Weights of a small mixture-of-experts language model, trained from scratch on English Wikipedia.
Size: 16 layers, width 128, vocabulary 2048, 9.15M parameters.
Experts: 32 ReGLU neurons an expert, 2 picks a token.
Below are experts of layer 2 (counted from 0) of a mixture-of-experts language model. Rows are named router (the router's row for the expert), down (a neuron's output weights, with its number) and show model dimensions 0-127. Each number is 500 + 40 x the weight over its row's rms, rounded and kept within 0 to 999. Numbers have three digits each.
After each expert's rows: "comes before" lists some tokens at least twice as common just after its tokens as in all text. This comes from a sample of Wikipedia text that the model never trained on. Tokens count by the router's weight.

# expert 1
router:528451446518474518537451470527490492497544537530547521471475532532468468470421474508463535518571455481492531548506503455452556406484567534454544465504534469524461468447575448534496503548507437472569503526563555528526484462449527497480489455438474485430489533545467447528480492568523461509485476541416532532548574498516462553517467546447540423520489456562488462485465587517542531461522
down6:523580491434554510497435477526514594490472527527537471503463457469542551465465472520419494492565527461503563453488455487518606449546486526534538545535497536511483516485466570433504431440490544460480482464465468543530499498517534486467454527448492447503499495480412499498433468458500510486419495609541497508520456498492509526494489471575499411523546543489489502430548478523498489549551
comes before: " |", "–", ".", ",", ")", "9"

# expert 14
router:525451457537450548537483452537466492496555544536525548466467547505484469457447455521471503464527467485474548536532516480447542470522536513445560474507546477581465481484542467541417496509567513478507436530545567495562437533462542536453483462427458471508452465528459450547470528527539467536444437534458515547544545548531444556529446531458528458540529474509444443449471537475561542470545
down0:435470554478488460483483485441527472509505503493561467484484443600441501463605499498491458542555456494531520494472503498530491538420430588491578462487450447521572518551531516491552525559525516492442469458505502526466516456543466506493591476477423545514535436467526484460410535515487514429469465479531486482495525492527461518529525455504462535489497500488417514524434504585537539474514
comes before: ",", " of", ".", ":", " in", " and"

# expert 27
router:550468459504453536549502455514464485450533543549554533471502556514465453460509450539455526478543485437482522551536531442454550474519554531444552467478549463540460452452547464543462473545522459458562474527555545549550450483475536535468464456451444466492446487526470451538468534556545449541441453546450540531512564542535457535516457547487527473478530448530454457452452547507539533466559
down0:497529511426492536503530551537501454440474505506483574526514437493499519566450547550472481515476530346536514492611476472465456517527572491584456497522525462568468517489479534555516482484478446534488529537518449525568484444507513511488518517501430493464505550496501452526479478474548510487480474522518549496609487451499506526510429507458495569537484542457542530479447534548417518494502
comes before: "\n\n", " The", "\n", " In", " He", "1"

# expert 3
router:553465453516450569565502450514481513455543521514555545467521553531450448443511465517467531491548443443461566543507494465491541494546544501441538452514572443532458440466529447538448521550547475476531515532540533551528476477459540513475443439444454447488445489521475478549482514558534484570463467531463535499548504559542450531510451571472551457473508489546441467464473525456535531449549
down3:491547508522448519544435515545532493456468524461474540538519543501390426515440445517465534542551494536556554461494470473453517547520473431454475426500557505442523479512510535489523580514546542513604494505505479477490459573520463444541419503547492497440510523490525508544564478397512465537491530518515477462534485465450503494502485477583531491496468528459586536490476450442517530496499
comes before: "1", "2", "0", "6", "3", "4"

# expert 22
router:536464473514456544542505454476477480451540545538550540461505567546442461469498447533454548475539487466479532549513530460455549492513547499451545459482526458538462459463546444542440467538545453461565467536554545509545458516457550535459460450459454466472452470544443458551468531556533458549451461531453530534526546535545464536526456546467534452463520441532445449451469552511542533454544
down5:408504464463453497498532522517461542489525519524504476515560480511484495454526474503430542434485443500471429537493426484492508451559466454538535580507455548489516498467451476486474506501513498430508475518493477503553436544480524498521382540537559523540519537559446546522481509495601559547495507466437469551494522497517519612522449458492503453431553455443478507543469443492484493560471
comes before: "\n", "\n\n", " ", " The", " by", " M"

# expert 29
router:578425420474486532581487439465486493479536557532548559441510534557437450478509472517449497424522488467550516556512498433509531557468539525461540450547546447521449428468527464523530446525463503464512471548552539483513453519450534578462483470446485436534491527505502438517516509561562484483478444497480572487502549528539471498494482555488587474522481479518466487476445546544533523468528
down0:471531535517573558463540526496517480545587380512493474533479483480465610541518495547556507472482444524525368468516515493477532496526495570543500527455441473482478523527567463504501530480540423576499548503506526535535512534531485526564583517557499443525414470463528496464460463466477535542546494505521449531488536492524495409492492503525500545511473435541526521521492527490540489517473
comes before: " the", " ", " a", "-", " his", " B"

# expert 8
router:558473452488473543559492449508468453480551557519556522497469578524432464449488449527436536473526494473434535554508481480443536493524550516451542443495548469537437447475566483544481487532555488502566494531543535548563461502472546566456471454455443449487457455512436442509461497533518476567470463526450530526522551537551474536510442538456528474478487470539460436448456550517548529480533
down5:512508541583474522476515530540510456505479502545474471455511448497485516508484536524524509403475452448463480503548524543559476523473538497448519482528455429529486475543599561490475569412593505490404497522504487555478533501490508534516521449521478474485471511460459540524485491436481500506464553436560414505572481521450492502511448497490557493494542435509454520527506491578597564558487
comes before: " and", " the", " \"", "\n\n", " a", " The"

# expert 25
router:542457455508465547551483456493481480464544541539554535463504555533447457457499456533446530465545478456467533550523523459472558481511558505457557457488543458555448460449549454540458455534530453461551468530546550517557459499455541535462460454447454456500455472529469456544484520547537457549449459552446540536543539542543457537515452540460539458471512438536448450444467541510536535455537
down0:552510502539444502559442475538501530584563520501489452497451558444491559489479488462500512521519473448525544472395527505517528558563497505572508546497456454527519503581503541546555543499524499471471534489566525474519528502524505477407468474468469507572440413471478581452493529539587492447512491566481496549490509491498454563502513557477527518508468477497488501553456529575518487435556
comes before: ",", ".", " of", " (", " and", "–"

# expert 23
router:537467450513467557554498449465464497443533544546552538451480555533464454455485449533451539482551474453459524542517509467467548497505549525454550456475539463538453464441557453535464469543526463447555468543544542522553450473459539544467468438457457465490448443518454453542470536546537468524443467532445538526529541551550457540535463557456541449471492461541458450460476523508533534463551
down0:502474400497474471538479478484469455536521431518526550483550491522521465471507507503567518415485526556487484493427549431522460538514473452476501521545472447545557436467482558432486518484508549502469512579478562451463477508534464497480442494564534473504551529503519515394568462473486532539509511559504508479604506514538518486515492489567538525516532489468522522422433436422535464500550
comes before: " to", " the", " in", " by", " a", " on"

# expert 6
router:542465447487457542544475453486458484446535547535558535457492557525454455449519439526457533464535478464475546540513519444472550499535560503452530478487537469560454453434543451539467466546537446463526479533545559518536461480466544544461448460448443456499441456539450460547447529534530459547472455552441542508531540531545458549518454531460529462485539454543471449445468537519540537467540
down5:527583502571528501473459519494486549507525451527480521528398525554555465448510497503500414522512545477480477471521484519506421492485456409468428411519492499465491442497543510507444485499547542472533491498481603524525447549532435555537600472479499523486531493508514523490467412555486467581502474508505545570421462452479498485482546499522526526479541471485512461459483500521412485482506
comes before: "-", "|", " a", "==", "\n\n", "="

# expert 15
router:544457454488463548555510460489476492468548533549556541457503550545455463459497450534456539465548477456472528537529506454466561484525566505458535450497542453551453455451546463546458447532546450460555468539550550519552451509454543530462466450450457452506441472525465459536466520542533470541458465551450539524532541550544461538497450551463535464481498442537441445451465532510536539454542
down0:461552500511515392520498512538461521469464483521503468453544538527504559474509458496439535484469453500420484486564539481429543469470517580439454465546469491558497437455512498489512453606555482505610529456492517506560479534516453458490533447488493557607512474544499525507575533489515419478486439509486518547449564554466507576507475503512473513501486493462486499482527507484443517474468
comes before: " ", " the", " be", "c", "ia"

# expert 26
router:518481479537437541573472439488499519454528513541546529476525567515484464432513428521422514512511501470461480569538532481491542501509555512427517520491537462533457441454558459572458447547503437460527498541525519536550443504480572507446451433435415491478472452516454476505491518537509445512440453513466524532533521548556432549510437540489526453481515472538446474451471515513539540433527
down0:553535546495455413537504486482453501503533516514460478528446406506447491478495509525530461470467503430493513517534524542604498571441494526520485551479466561483533517484475435538513407501455429462472562525549500450495542522476468489459531446432502404499552478446497446522498524483590506476482510553415521518541512440494541567456471536522463532492514471544477509555429520525499520506465
comes before: " ", " M", " S", " D", " P", " L"

# expert 12
router:543457460517448544554485456487477490461538539538554536462510562527444458457494459536448542465530479461458532542530511456465549481530558507453529462489539460546451459439547466538456462532537448455550471538549546515557454494466545550465464459442458456487451465532447449553466514532541450543462465548448539530531548551539464537508459547459543451481517451537448454440462538517536525456549
down5:533551531500439505589534421538423559468493524465472508540492420552496494471491551509567511559463518508502458449492485559496497589505533459567545569490438545523461503535499515467566457513482505535581500512469519462541562485493507458520532508459548511520517456565457496494508527561456519521521569537481413519414543511524483526498457488500509538499530577555526521571535506521513533579511
comes before: "\n", " ", " |", "|", " —", "|---|---|---|---"

# expert 11
router:544464450502458545557491461482480489468553543535555535466508558536452462464512457532439546464545486448476530554523518458472558482506554498453544451488538461546455456454542458542460464543533445450557487537547559510556459506461541536466463451448451460503445472526469461541476526547538453538451460548443534531540539551544449540512453538457533461472525452544446451453465547498534532449539
down6:536444518472566452499493517475506527455503459504518436490502474463499508469454462533492530473497402530490453448440466497469537574475516506471572575476481480489533556508555505442558551531506500520515466466505520494538448486470519476489492465523468493487534504479438513575457541541600540497492587523431503524570585551422476545544489564527552558520519481539457563496448484533455574491453
comes before: " |", ".", "°", "%", "′", ")"

# expert 31
router:538457458513459536556498466484486469459536545542558540467503558521465451461490456542449539484540475447477543555527494454458552502534558503449535453475541455561453461454540465540458464542535460453556489549529536486549443504456554534462475458443442456491458472525464455520492506546520448540472457543446547526548546529552457524522446555452533456472515455549436452457464529508538554439544
down5:462456460439479536569489500498537512564502508506473482456516501540439579459479526485554508541463561497471541523497474451517374479494500467461475445567500524461507574564535441508490409585475492539560462481500472466557413523523452471464442535515535537423474532556553497486507479498502486454503507487478526474517445475549517501466547549536527478533493533599422516520486503513493518564486
comes before: "|", "-", "==", "The", "===", "In"

# expert 5
router:541469453514459550548491452480474481458551537537548536464499560537455457462502456537450533468542489454465534552535517454463547479529548508462543461490536461552449458441550463541454463541531451464553473538545547517547463498454540545459465451446455454502448479528462457542458525544529455544449460556446543519527541552543449536520456550460536453479506442542440457455470551508537532450536
down0:494539519533420479516470518511531554486527516474527501531544505540483522493543571532462514450514455538470488482486598449512455435461510517458496388516497491449497503473441501513442455516535454535486522468394513521427553474483492413498609521526534490519504537500418513494460471434499480451459542536519529470428488563511496504516507478475501490477488479464530558540455546477503580486607
comes before: " ", "0", "\n", " a", "000", " —"